Weights of a small mixture-of-experts language model, trained from scratch on English Wikipedia: 13 layers, vocabulary 16384.
Below are experts of layer 9 (counted from 0) of a mixture-of-experts language model. Rows are named router (the router's row for the expert), up (a neuron's input weights, with its number) and show model dimensions 48-95. Each number is 128 + 32 x the weight over its row's rms, rounded and kept within 0 to 255. Numbers have three digits each.
Before each expert's rows: "mostly gets" lists some tokens that are sent to it at least half of the time. This comes from a sample of Wikipedia text that the model never trained on.

# expert 1
mostly gets: ")", "}", "A)", " II", "ations", "ium"
router:151141074145139108100120112146142198135086114128133084049158162129141149110122132138120112038148101139094136099120159097139152128140085150122099
up0:110151094155170109107161172125121104142182156092093131150168100147157088111137102179134135156125136114084171111128118175149125106159065143099127
up1:153179070156091172154126135154077123121179119113099141160114127082169092147085086081197129122096155092176071153133090172136147178150033178100144
up2:095067136107095129062146124133126095103146157132124118119166131136150133117143158128134105144103093181100195121097151145122138120143156183151154
up3:160156143145097125116136147095148153135105130186082108138119112135034101109090092143094098114176158104134132175108138077134124176147089130121133
up4:158163116141061116133144181105106058061107124160184136170115143147112106161158075123102133102103165087103180140072088113112146170175163140130066
up5:179119110112111161097117145152105178117115110110089181120060126145151115163113099154132113136132125120173124172133097082107119167086128108179125
up6:164139164142056126100209112144108110152110111146124155198158106108118231095108122145113088162151154219113111120223088127087136139108145185120136
up7:129132095116165111108115166125127082156063186160117159146104109163159135146133121102112131130152171108134074088144084097177173122096145103087130
up8:078124095103163148067077103114094111117095138197136108141107155111154133120153209135139079124087112113133108142096038092072081136098108149140120
up9:200131124137140040132125088166039117102144167126135111129111183126150130114153144114097140128184112095198146136146138144130078132139157146139102
up10:194109147106161135156156165185115148118136130195085058090109141150117117121094087146180140153162156133162143113100163114140083207122047096133172
up11:120171104104067127147176128130139092145072093202119139096104137148148155143132139132117222070085109089096091144145115117166086108239138130150159
up12:120193120149112154130077137135158211095147068127123147044148168103152101164185097179150120102187137134105127150150125135086149130115075149068112
up13:072114070172087163102137111157124151084169205124079161189113105160103122090118089120160161145117145136126150162130126135161152103132138191097164
up14:160088088176146119149149069155132096193076185168137134129126109162113104126120133106154148150138130123098136118136157124154177139112067176143140
up15:120126114109095144148095086136062143150136116090154089166105138159079150150103094134159113089104125152147180085190199156121184191101101060148092
up16:125132134126082097108125096147131123152105112143080159151109157153123189141114166160142098146186129147147124154121123127128120155095162087124151
up17:185140093164084127085189092082104161161087149175144197019098091125162142143107165116170114054129177131110197083140118153127094093097147142146147
up18:118135164073091140113103091116126132088068089129148121135129179125136105155098105156073079158154058082085125157070168178129157142129186097082181
up19:133120119147109155172121117132129225149149090130204117133106091166089171117108164137207131166194087108129127152133118099121093129106118094104102
up20:156135152154091090129101143097158151146138138145145169150124164165122148148083093150076087132173115028115124134146099177122129177155118130131066
up21:177138082096158115109174117168093051116156168161169113149171100137135097140164120145130149133196113182094173180144079126141183177109089117154149
up22:110154155135140121098155146129095156102182117111137107100172131131126145115140082136155155061172107137119120213134154096190186096111127168154114
up23:149143117109087150119115151118125095164165107156086138174146124181083116156102107142103108180133074162131133172114105083078130090124167108073128
up24:164095142118072144116167145145084119119069111071162132166150136126140172136173152148135140108120109133121156194131116104121114153116119116110089
up25:148143047084103089128183100102117147107137136094116094117140142175203126121098092094080148133133094181136124119134124175075182176118165154158182
up26:148091120141087106119109157132124070160133126158130210132104136163169174124165184145180168163129159208180161107138127149138112135108088083145167
up27:151128155159135123133138159115185175073211150204185151140172109108138125126120144123126097170110099154179128171133094163042128114118106140154106
up28:178163111139137115123150151136119072117109095192119182089155156127164135146168130173122089128141088104125097146126100087122196107170105135093096
up29:117182148086164147103137074141130116140096126116148117096172087151132154114061146134186203114151093099112112114100115142159114132141114092198103
up30:161109104114196082112107086110148095110093118071094100094107134089082102185155146149134133096087121156159148100189119126154153159141139131136128
up31:173118137126148126147122139100112120176119144097182069101156126205175099115137112124123148118141152115122169148176156105118130120128154152163120
up32:110115054172140074165104173109119174114156126197137114161127115138112073080136130137145162125157126111097149176131160108103146158144156105059149
up33:102114119227127117189111115136083178100113124111116087150097121105089087123077153173137046143083131189129117132109162147179162192136140092075130
up34:152132107141128173194172098139156124127168105157135120174143168145156149104116119118174041144138152128131131108115107092087150126112173101141087
up35:085144104128137134120142101154089190100168176170142119124082121096182151128109116179140082106138030063153130154162134128165120128093128067116122
up36:182122149117151140143120098130104126145122129169187142144113118117151120164106105099106131164175082101149101217183166187184105123077159114083153
up37:138108116076073077133147096095084085199156137153078147118116116146133130174126098136121150097147139101168113104117120098042137116146161135117159
up38:088159126155060149146152096088139158126119183133141082086158149111140194119152101189211186111156177108118096127122145113167136123136111135144099
up39:154103091091146147117175086141173165157143109148102129183103145055156139102109063157089159107147079109112110102152069112155176213147100103098160
up40:155117085097174137126165112129103106165041114133103093098146125151128053059148168128091084187173128103128152164223109134105066129159146107094096
up41:161130106199160154144154123125132132136083132132125113123145180131173148143169125085175143057136116144173097100165104175106116162141110153134176
up42:103144139072084139093159106099064080119127123166118179009114176150105113124094140137097096113139104141135147106064096093146190109124102101074095
up43:141133116121145119153080128141135148123151110126104147108140134188158146159155180141165152072165190088121088145133093113148152143156140071130150
up44:112082068127059161140112124120151118121132129125129104137137091052128111111126173124083121125183101101110145162147128161136107104117103131124162
up45:119076168128119131130180118141145162148091123123120180142155114163142131131167155109115090129145125127220112183091145162127162087112127157104155
up46:123102140142162088107180079116101088156097077187096121144088133114071151136153186100099126129131133140182104100135107137143071143146131128194097
up47:105132092122073135120129087130126174135102088141142143132160110115139118124102155132145182133124042157199130091143112082155126192166172117112113
up48:143133123111149169167149043146113198128148114043120149092110119054118127127177176184178152163143181136092091114101129123138230109170101119066130
up49:135097107153111167180093142138146125223143101097139097147103063143150122138126142138162099097155071102101137112116233148140126137124127182086079
up50:121148157157117141111114113099128150112130088093094167153117095156117106124124134159122134166094155115194116205136132154132173095147148092111140
up51:103141109094167094119192108128149184140095098165103173136132167166099165100078159116144097093131083143155141097083101120130135233153116137096105
up52:113077161084155104120141090109093124151147150148098117116131129095102181149107103123130114129170145108158134094151149123103087094167130187120142
up53:163146113056101145092122138157132105119154143239095124139123153113118150209074138113146185166085114175154162139074127061159164109175165070160109
up54:119117105136045086123106128135105110165103111135138050087113073166106149150115128135154103099123134100142112108122079137145117044099123078130150
up55:162118074163145150092111126110127123114099118107079162138124108113096170089156187141154068093141109104078129165122131204088125105156096147119109
up56:119133128121168142052124141118146135063148170179164190139119148163117115178116129102178114159108152120130147076128115109202095134144168124126090
up57:134113199094112099075119161093126175127152084183114150076183101098169131139159165106099112116107185157154146108103171109149139144142099147073102
up58:141149141110143143136130169151092114164145214105115134101074157092114202122140153123154144187128138179085136108200176188059116081150182143110135
up59:085168101139123145181155152105089128150136089155130141132089164112159096116126133120183061172129162171147125107145159140092151119151098121114112
up60:118139134195187146154142108150145103167084163113098097147100111099141153144159171136103127150078137103165148127130105168113173047119128122129100
up61:104133177099157118094141087146125085172135120172149160133131122119118169079120153102165127135137174151149083074167132134190176154135154161133077
up62:125129094166103133125143142136125121144153157135179152113084171117105107139120148100189137142117175132186141100137193127152111140193101113120147
up63:163072110101142157088112137120156162155095097133127119096203120125128100119090177123078152093143084157122113125124157116134132089158163101124131
up64:123178142110163152094076127113078157154143114113123130096145152110142140101072099147095178105116146176047174138145147058140130149106087154151127
up65:081111122110097119126195124116115094116148114168097124083082153134141146146055114182122076097170131069134098151109131141135143143123125132153147
up66:114105128103129081119192103114110101165126198093109168106107153146096120073065165102118097132127157144135139113105124192162140102171123132125103
up67:106147113135113133148086199127120173080133168153216167193078117120182179086122155144098134124124147119069141150122169163128129181119151162108090
up68:218123082078149117135107130097133162131127135150181118148154145088135134110152100133045167136138145131140186144091100152127090201133126116076140
up69:140119102176070112094096104161149091092055125168076109139139100148128118183108162133119181100185133121106125131098182078088171102194165131106084
up70:108137152136054120074088139132109098132112100140080140157143142164151110078117118123156090145124147180068161191130077166084110093107121149100130
up71:107132126079102170082109152175123096076065075148184154107119113164165117199144165095170105131167125064147132147096101175088157137146080109126143
up72:160109123097133193154127077107105096188095167089088099135149112088130183123131147120176132141087150077173123062073138085090082104101146140119152
up73:116121146122116106093129050143154132060120118124081105105143095166072145099123106122131101061188200090126129063127133137147145124080091164105097
up74:133146123128137101129104162159116081214117082114119163171134130151144109152095140121156114119137078107141103163086145141105126115138137081112039
up75:142074134114100141148142082106138121111149141122103153079198105127126119161088125141112147165140102135139084073105129133168225123143115122128137
up76:109134166221104125151105114072168127104138180081129076064139156153100137113153170159096169108102121121074096137106110216125134199139126151153094
up77:142120124083164129126134139131122165093140094101098194064137128165115130090171083118105080121107127186120124152152107177146142133158119184162146
up78:123143127178076084154150076156136104168147201143127128156122130136174176119162111141123111109091133123106095152109106120137067138144092104106111
up79:085140102125157143133146064187107144138078044125151151064104078110178098192119101152104144136172155104162099166147144142152151105110117148131161
up80:127134168081114079154144143138145096153110132130131161166150125117144157145122131130158173107183080065136111112136125128165110131156154111127126
up81:196125102131225119095119121116139071127142093174098119108119123103185120125051167192127152045183158094110106142198109083095131089202091134153114
up82:135142146121151113140180149142142092094106108098123086109091150158112226153122110101100191142087148115180118132105115226055135090088121162158118
up83:105127095096128113112100088103095134082135083096143114116162169163195137120016096119116100171117158141117090151164139144125099099140111066137119
up84:145124011169109113136066179128131187105128111116119174147131156177172144153125104149173109160152162136107207104184103134099151126123143153160153
up85:110143165106123110069111119132127167158180175116067144170099125095104117153118105163120068155116111102164147151130099151165100067115089096109135
up86:139162156154165078185105093126111160121124133102134125116115161185096150159129157119132122082179122202114137168167207111118073156171129114147140

# expert 10
mostly gets: "ai", "š", "ya", "ō", " —;", "iy"
router:095103135105146105101123137142137124099063141112129094145100093068174154119133147152152127020132096131109112105165152101112180108131058142114101
up0:138169088169086118108135070132068142113179087098128080091199130094196104121107124146120115110124095126170154111156083223146099103145133163117148
up1:126090105108139144083162162128130139131145139109126116147110127069202144112127185106226117124112142133171129139153124159074117156134122117132102
up2:116133144177172153156120103110084122156137146063151141122156122173169102131110118129082114072192103151137170078147110103183212135127146179121160
up3:092128101146161118130081098180059099160096064207148142180099059113174123075160141108112108159146137077137163172111063146113157139144133104172082
up4:107096133126132061073140121122133117097136138161144144086193157126139121110093135106111222121172185070169145096119114107173099180177140114144135
up5:128089152189167103151147151133188155121107112138128130078127122089161099161149179155112118118170122098082162118118100150058102121119056101140163
up6:130072138118163114123105104113128092154063109140100123133113137155160103089134149148110129158123128112126083116118159110081122113119148143088107
up7:118120097117118128107073170112125124170081113086170169161187154123105141180111136139132085070148113099144098144176116174094130185149168144157151
up8:092109145120081129140123102133175121150139151176146125112152139118159152170129155112117075115170154098137143099107066185071078150170153156117103
up9:094160100189120093115120124146093108101140208127105146056134089081136115100122099109131165121176141139120158161161152198121163139064089165113166
up10:102122105193100126147126122098091127064130101106119150106145135112129208108108181111143131145139121180118145108106127118151140084110153115126090
up11:148101123112157118132126182142104082167083154119120163085164154134161148124111162087159077113109077102174117080090158132104126124218115144118143
up12:112085131160091115135125079164151170088149069134097139074156160135096121119107083163095133087132118150105154138131109133106108093097107178102132
up13:122106151077108103127080124106062077102138114177116131130121089106074163111098087114141137078122154148117078135090118133123111091162149108114108
up14:107178134133120096180111095161086082113107109131129174082173096119095155120116171098110078118144122145120107128203127151056106083086116083150170
up15:089166161114095100124137182138115109091152147162136147150149142104059151149091186129119126167140143116165162153114120130141140148106111066161093
up16:105134122096145149092105097118132109130109139164167113118124108087190156045147163130145129088137095176162111084160160141123121172164100125119116
up17:108088110109082134063167150112116103106174129194140153144146104119105101136131125074112097104145079103166179127104168178151192166151125114134115
up18:115090132120123162136109175123085192128038133138115174141124074106198152136116078123153134072147136118137141094113110169129125110134108065138124
up19:143130162162094112097145042155124124067159130136117129086185132196103152116152102105113169085118133109074109139117086133078114109159141071151072
up20:088104125142113120104083117135135131105077118127127115131210158164143135104103151195080167150067243182141165108101145137128179136143140091138161
up21:094115137198143120143123139132134136143113154108123139164143210157077100120179195120170104160157110159178159138091140082090116109102062128177118
up22:132073115136081130097087120145102114115168099153093137112090079062151122164150145114150115074151150131102148132133083213102112116123089123141105
up23:132141073188140160104155114111111126141119083187181137120129048085141147114150111092109172153154102037154142142132111145134113223128150165156180
up24:142082139078169150145102173136092106143116085098126097060158077140180165149145170115105098104156159163102115201073117143168171162154070181132119
up25:097104144109131080162106108105149087155131112109147139089190070148154127097123202138134152127163200163100082120118105138094102126115114094112092
up26:136102100128109087105039078099108082100108137100122133073125165165098136053067092143054177056172209159144154116088095153194139118170107152098135
up27:104116146167106156114186173079133094078071037141152139088104157104160137165148107153139137108099125148152082080151075146144114143153154098135117
up28:093138183130110085165095118121136137121147123131096127125103091186168103104179104132077101114100170162157150100130108155119127160136094134141122
up29:176097173157157103074105115151168125135162107091123137095129085122112150132124162178135125092156125099144124133112100118087090128157084091121090
up30:118135155147119128145154107115120083183113134098122119166103113110124161177187133149111148084124192151105123148171146126117052131174150098080143
up31:117110141192093101132150064147106104140131113123046070131139128138083179171134107122162107095131078129205127079167135128124163138145153125098102
up32:088096124113176144076163084141136084092132121121056065146122141113159154126110190229189157110106124108119139106178191115131142100147152150094159
up33:127169145124120092151123095107094131098150152114116105152163111149097135186153128152171111107157075096177076131130075170121176096134169210142151
up34:132144068083100103114147129107131083114123136168103180140101136126113099149107163171183099094103122145071177135200181192112076099134110137137117
up35:119152112067177134077162148129127125177102142122097121112133155136115185121085133139126091091127143120099140138124151174185123104079094173156138
up36:092140115135119145128071133106055119168147142126103114097112130163142185164139127168112144056127159087135125136171121145118155057164121124119086
up37:125121126110117160115073097118084157144078061091121146168160122153110169133181110132181152107132153111130135128148098148131164109088155132126160
up38:099140114122157136084153122109103069145094080139131077143118159203211151071145041109159102139130145107222153112163101098129088070142138132140063
up39:134108127106085118099158079167163085089095100147117140111090166135091116146139168106064111151155057087131158145171072123158117134115185155153109
up40:133111134087138095093126085143111155130145135139132076166097129130176149164107125213088094107131176159089140113110091185109116193114102177138103
up41:110135098087132149095078080126175140195118062123125134102105153133156110128176151121137148132186146085116143154091081122158139136111071154074156
up42:103072048079132125134150091137058143120118146125124089140090126141104136120190091129134120071142090144182162098164113106168191181083156132138119
up43:135185134076135192183148179107102066154144195159128127161162147085175119135121079138142093165129128113077108133111181152207118145116104137159124
up44:125045105141117112148117149134106122091085156138104050115117153139195190127078117151137125136131162146138112115128092105107149124153103125125097
up45:130117140188119132149101161122189153147104092142137099121099168123130127068091142186138202090132087138230132121201110150143187078169118106075150
up46:109131154103170124118135128091103150063119134114090070084134183116142138073120108095136129174144144142143122156160137106150143074156150156128105
up47:151133164156101103092062103161103120147127128151110107146117097097155112126116116114144133118151123113129094154087127140126202146128098111124175
up48:075172122098155145211087174105089124179069117117105160127129105145096154089118127136121114109139154133061137146101108143129136072128099127120093
up49:126147205113127096191149119146172145131196134157113081109154087157140181144132108103121125078127104167123117141127151120122159165168080162129134
up50:111115152158120111184156147151074106062177135133118091173133103075130112126109147095110143071136145122104131105149146131140189078113136112175169
up51:152114118135068082112117101090140107194131122115116120165099138174095137073196093125112096127182133127134082105189149149088112070117123154122113
up52:109131120111121133104192078134093143110159085156095170087078111089180148128154160151083100191167168136121153137191062153126148105177147174163134
up53:111142090073121168186047085152185112138102141148103130173095108158129077107156235121163154115130124151141123142173149132118199131086119136148145
up54:105100137116150105165153093111138096111160118128151159143146103106027143142133084128131129113140150131135127143118137111153103132121183115118103
up55:103131142105093165116171114096101090120115144129080169154156096139118129061136150182160094071129132129149121138085114200109167072155091158143138
up56:146143122188129167135087155134110097110182166163153073057079168167149176107111139143067067143104112165117086155129064143143115074116110128115075
up57:146114125117105119165141142094150089172136166124188200098104087119114168105137148141119152078105227124169136100185095144124102157173129167172139
up58:114107126133131126129162090102115135134166085159153118131105132092112152120030181123138148130144089134088122131143146118070140146118139155115129
up59:160084131155117117077099153130109133128144159150150147078160103170121136095139144118124096121105156172162123150128033095150139129140116089116135
up60:143110142126124112119088197140117110041196188080077089120158116089058177124070102133203093091136152116173146080117146147144125096136120079106138
up61:117136202144119081127072092109107164149164119094191139131176121099119146130166097163164140045133107151228141108176146130128204171120124112116154
up62:104127120111090141055131141093139143133160091116144158110163102169186137164173130135207066101166135099108098166168202152068113123102107129108149
up63:124178126143131132115166109155132066120119126111126087128156134128142146154054077166094176075152222126085089132118082158086149184123147115112161
up64:088120105086127142115059105150056119087180097087143147115180144153131111161106178124150134119153114114112184099078105145095129074125102129158093
up65:126132121090155049141146119110103095182172174155199207138111113112119122079120096161093129137146165148132185198157074133108119077112169146158145
up66:140130134139135127147114138147154115031082159131112111193099097123075125134052165184157176116156125124110119124133155147106159149116133191145092
up67:079078129150052149090094153142166039142146172122098059136146108121101125139138184144167088142141084165151178143179185171098166085075141142131135
up68:082134090122159115147174104082112214125109113123094089081147129181061195085144041105150159092180111140197111129122185195117118144151150056132073
up69:150155115129173156102186108094112115127121164172158169122104194177136111130091083157172132136117118118141114129138100110074121146191183091142141
up70:122078161156125122097128148134120123142072157086167140089098099101173092085108138107220138120099064110182112163104157104066194180145047121142168
up71:117150080114131171110150090133150139104118079180177149073092168132106171155095136113093124086139121137085148114166110122135109131151086129098149
up72:186126102104126112145180162128119079102150153152174134138134125140059075128105117144148108089101121146119112148104150113102187126170112141095127
up73:116155108141201163087173206133110171097045188155161155169098071178116196167119138119111114102117159145164111114092152113106111138080133094115171
up74:123079103104125089070183128122129081161163091110162141141137162138097179096097169117114060080134121103105192151135159126134126095144188103111050
up75:090197106151104134075101087133145186164119112099137176167115146145131134173174137134060128108158124116102155163189117189103063130177133105166093
up76:160082163183080169118157131127112137113162131158166114114103110097145109136151126130167169081120059139136130134145116104128198158130148146166128
up77:121111131133102159074138134167090135117134169185167149124123083092095147171145215141118105094181142152091188126088159126101140097121154058132181
up78:132088103131136193102168169158130173136121155174114150036134113125016099127125148106091118127116129089117122200128222194118100083156110116139140
up79:141123124152160151092116076109130132085137108125117171138148128177131192116107109141147190078118143137100140136186111122107124143130067095108105
up80:139128106109118147101140098173086135134110098114140076112097142132160084129139167097158088100157114116127186130156107172113114071175202115123112
up81:142135132111106105182098132124148176142090095185152141097112173122161191186116188125170179149159177113147160129111153154161102124062110173115173
up82:087132123141095133131145071157143087112141130111128172148149156125072181046157139122177091151134113153155139150156105105162159134072156132071089
up83:144102134115088129154174126156133097103148156083132067081134159110129126111089151186143064130108050093131108159133131082138073079169174112134123
up84:114176127132134142059119154142111073110181077153111106008100119165169165101140125137063077131193181107130138183111110078176104122152104167075116
up85:108101071122120127138100118132129065157060080125125162121129187167145139123061135193102137124170141131149134156098101152106142103113134168144135
up86:148127168098148107075120146099090149082113083110106055169128180172198105132161069128161136138126147112101125095101084143054105140119082114125118

# expert 5
mostly gets: ").", "s,", ",", "s.", "e,", "es,"
router:162093109118076080058071168104101199103147160200138115109145092155155127068065150122197166138168155069121131123207125161077161158123125151090085
up0:088132142089111134138156135130063153077097184134066051080119097078156106127181068165134155145144101111149154092089133186085120097106112123146151
up1:206141114147029107118140148160109162150104090158167148138127138126109108123126131135111153127126120137165165155110106134114134167147137115149059
up2:193103113107107113111121130119147131152150150174128120098107138133143132025134162145161170130107163098138136134136113136084085158137110078146083
up3:133151073126158083061064123104136128189121128135171151100136097120173177076118118106088186133158113145128151137196069156103093137127134155142114
up4:160143135136095118133128053112070103120199108111124145058111102118140141116110145128133159130173122147176116081134117171124123112109143135100109
up5:144160117100150086136123161143101124136163104148075114156151138072148114109078111134150155150178107121149097141143134116136146165134120040076093
up6:087093170113099076137155080135169171147111141156093121075186138108129167147063120118129148120142199154068156105140055121082088105118141112127131
up7:119131178115066087129122126173158114163120125171116124111171127143162165117146088136097212124104126130161126168128227104154136109104155171166124
up8:113127146130098128104112068131141132137122121143154163160106146115100141125153094118155126144131156137140144144157086147106180105158110118091162
up9:126126168132144114149148140093128121165138071145126144110134165095102128114096090158113044141092146143056094150169073208041143120116067090086129
up10:093124118170131095159125061131122145135119184102105133128091115164128161069112160107148161117167145140125106137121177129145133088153173129141111
up11:143137134146162130113139139118159147101145115152198104139118122173090127122176108130158151123128147125139139121086153116143140092125126115113133
up12:147138079089134070138125165144143063116115213106150099162185128161160133083103106164125107140081097132111123168138184070082089117158198088087098
up13:119088121122135154091144093137107148130139107136160116129133125152127121103095167178100135122105156040131143221170158116137095167130128093134122
up14:127119114167111125153161114146077114154088160152100097128094145111128098143098080188163178118106084105134124140125066187120090048140079096106063
up15:178118108121125098154126116136128089133149131154128163111133116152150146109157089133089129076146142125177174126083125213147174171136103164154071
up16:112107149154083154041120153122163128134088133191104135102116147098144160108126115138134112127100113130087153109140128128105150120140084141121149
up17:160130121174133114160091142144165139143101116148132112115119146122089133135129102130169126165120117071157126196147152164058111094095140126116201
up18:171106130101126135111148149128126053115129127102146137101159134113169142134081150097106127115098208132093124135150171113070140179092096142117122
up19:120168072147099159129118083129096070141132115081123160044119090126129118204138137160124120133091199065176167119099133127154104110151165077112093
up20:108075134174113171131073137139085063170179120088115203151118091163156142139142138131149112154147198088153123089076084123099129145154122159104095
up21:080120140148084171122172073117104053085153079071102121183180110117079166108067107173109095138128130143067114151158082166109108137138153113187117
up22:079182177128053159113071096090137201148098138109118115152086150145139154051054155136156153087157236086144133146125134138126105101158082123176135
up23:156132135115160100146112136084146130109140125074110036092107129124125120138136175102101133096138092126119149155152148122141142101140137142082092
up24:158118160214242153120106092101169137077084158082158111066168115118117122129106160134143104146159145152103162135143130129116158155108160122065098
up25:090065133174104109104125111137123123081093072147124113091150079113085116110106124182136212118118122114112120111140142182062117114151168188109109
up26:165121157204121108121119163146099173110120114127118161178119124146104090129172122128125121118184094142150114115120156132133113123142115156120169
up27:130160146135137167102171142118145103117142109164123130102150163118134142144134102132111125108109079086085079063164205115131130136135141169120138
up28:142150123115161151128169087080100174134072101056147138078115124079100121131085197110102164113151117164126102141088071124102099147176108151189080
up29:186117148079113148087113112105098197137135126107123138133104115102106131082185062137233117140177167115139140072124136117097148109092116134069136
up30:111148108162139137135128133132161094075086112091070117164129133136156144167114138092096112098173045185137095109165148150066133163174126115074149
up31:195132117112162148158101092159129158153125160129158061135184105083127109130130133140052135118102109087123198162161103092104127143152086136115156
up32:112087070113173063124153168108131091095112167105178128049152141126162095161122149156162159061176116143095181128146143187158129150138117128140188
up33:127121153092152140138130111129176030114140185130102127156142194105119125190127165152159124108093088101192125114111145151077166094115114119133126
up34:114120149124160103147136106109161000180108115133140178035105173121157146213097136099149111132123136175128142178123144174151073070123130143183100
up35:139088111088113074144104192138121152114182116097107096151152063176109119159156123176166128121133106090160157160088111126105092204095115109138150
up36:116135125131087111123129121153077165185155105212194162136109207139092179114109126140127142158163124128140111125124140146084133089107135118173119
up37:137153130146107172101154093141168133125123141126110112141163136095197113173149107146122101153185103083197187066150133112127104144098126094096039
up38:115116124155131160165179153121176064145097115128098153114116095060087075159164061129118183124141170165114134113105144194089134197089127112069087
up39:107134130171166161140195130111130084150103107118148143115159114116103114126161139176104108110120133103163094119110108212100156121133197171152144
up40:134095088126126112134126135134141115084059093112150148087110111110174164176110187131151144134172083173106201107124091142073138099081110132108137
up41:175160167121150158081093102078133102093069131175136145106080095093090153151112049138144177093154109097159086102092104179116157116143166181128131
up42:164078079134121105109142118159104115100134178064110166143149157195104120070096146094161201105137171146133148126146122093125145058174118129135163
up43:112103132152142068104104102116071132182156113128091092139159097154160101075177134143133194140095100147144128110108149091140102087115144109156149
up44:075127138126166174135117129126101150136114085071108157068125140077101147125071075210125059149170135095127182125138162163159058087100061129181152
up45:164113147099109178125091145116084091058104159085198129154150182074110107120132222147136160159147138128103106149136151123154094121122140058096173
up46:134134094147171114103166187194131111169087171157160114100124081145101098100144066095168106122086160065128108146122101151119129163135057159121120
up47:178130119104059132085088120121077121169102159110109141101120075154160151150156068144107106134157112142126104094118157089114142120095114187109129
up48:136070157135096188150122128133096169121176144153160150112083135147131114142179118111174142134092197100160133170119124090117143134096105131122143
up49:154071104142151121124125148154153165165169093145147121106164159147073168149134146140175143110123104107065186155133067076107076127103117152115130
up50:101098164159092140095146137136141122116122145165070095138111049177174159101190146125181177107131127142151168089079180176091128051172156141079149
up51:125156130160124151179156108141156128101125068143085149151142123113141130082178145131038126081102102102058119067156101111120075084122083120127093
up52:186125133072041146102097166131073153095139149168139122126113134145112112162131138129178186170130123116139151056067161181164145111128139166126159
up53:194140140113138129142173126145140134126138167038157118112157159125169163144122217105154133151176154105101132074145146153154130168131161118102106
up54:135131138133113146137098102141155173106132136117104124151131079123092160135069169144156188113114127122104112090135110178086154090116125113112151
up55:068151095179122084118125124110091186104135196111132099127143046095106097112117123141076136100161093151161068108150091123116110158148125144077130
up56:141100130107136079135138126117140105095099152177097109145069148136164147091105106160132079129144144155163133112090140219113080099215183115201116
up57:119135101082157094123107086127108116159113118078097112154107137113151152109072129158106103138160146071119167127104106102045103152093113126065111
up58:084105124111137125081117107105179148130138102130110134150129163174132101099113142140122129156161175138056124165173076090107208139146136117084103
up59:129124138084085147081120085146134088143173114064168077043154093168189138145135142141120172149145149107154114155110150129178157143099139195107113
up60:094101163170096135105165078118135116175071187134126127096128142157139116058141155144134067106205123126126119214192096102122114132142085144084134
up61:197088126129148141133136102087112103082105067166129104109084089129059143158177144111160107156182130152153115112099115127166123125158159085107109
up62:151119112083076082122121169086165123089132164013136156164162072113114127086147134120147072138087116089104112176143081091112144094182136111147143
up63:128124143138163116147128126124130122058055097222132097064137124143070134187077117116124156139093120118108150054117090131096129147132079148133172
up64:126129113127149137126156113112124054144143160141090162045126069138111162049106146102232139109120128168104128146082104119157138122137172124093126
up65:139112098122130106114146161118091132130073136138185176118147146091142220117146172164145109123081132119128130122085099202138085195124117149107085
up66:133189147130101133166150166116138118160100165128136097132115110131164147138141174143158163096160174116113079166144105165080180109129141144123157
up67:101150070235170103140158215162122145168089203185186137063117147118121127144160114148198086120109114129130113157163184180112108084124148136112147
up68:102114157134177110138113121135097141108158132168144153137087141121147114137107119190079188075096098147138131129048079108157187117114151125106135
up69:142136127160108147113189062118093120105104091149075123069148068137130099170128119123074071112143178080177094174134092173052143170123124132086122
up70:143108150143097156122095093106111123141098112102128117149081107123101191173089162154088150093165120144096104152134155094102142213142121155130122
up71:106143124149204125151103114126138127089163114141080102118139089080147129145119049134141073113136125138103135077126106158110112110137095133108143
up72:162137106130226119146170145165172083131126154107153176024111151121114112143107163098143109072114118149154166168099138122196123106202130093115119
up73:091149109111182143120111132156105114175165129138095166097182163129165109121145071110144074118096154117115113144105096154104111119123180094073156
up74:169113114133175107115169145105159079107117097160217127094110178121100089110202096159093128106193130143100153127087088116114140125118139141128070
up75:123140110122133180097103106176051132105155084068143083087211077108152110099083156159130062131199101129233102073144197150157138160094101155079107
up76:068105181148114098134133101136168156147110135113183108132126131155157127085098135149099093112149186144138097127114123110061089140130158125144100
up77:155117139136083147114158065114167094141187079138109146094128151169068154114141155166149167168101134094115102081062162118060152199174151133158167
up78:157076091091190097171117099139100069047175107144220165126173124057100079118135099138163144146131124156128090097197106150142121092146166086131170
up79:140141162099179103141153106102082115082067115163111110160074121137189130142135118127188136150143102085173131117101118079133178188160153096140116
up80:115139125093174186106141145146107158159185091163068111112159175139129168132141092144138131163199093120164126192160101157139120183146133071080138
up81:152157103151119158158132131162125117121138117119112114110129108112140119156078151094153143071124126163106121150152159137088098128116115118111102
up82:135148157185115177088173139114110149146175081138147126175149205088103174144124121144139170134110167105104168105150110188069120119153137123126128
up83:104068131147117133117147154134162100179221185135163089155092107174147113078089165129193126120159142100168142119121091122092154109145128192078126
up84:125155118118080139124159135122121160176145211144128139101093180118184100147182121164143118123167113105114145079136130139124087085153161143111118
up85:127100117148143096169165138119097092174128115132121165033088186145129185183149191158141130149171156121116134134122184113143150142132129130147125
up86:136095141108094139084122196128163180157130129154123123119111163154138095177150155148161133134127076145194169094136061183092052114085147113154090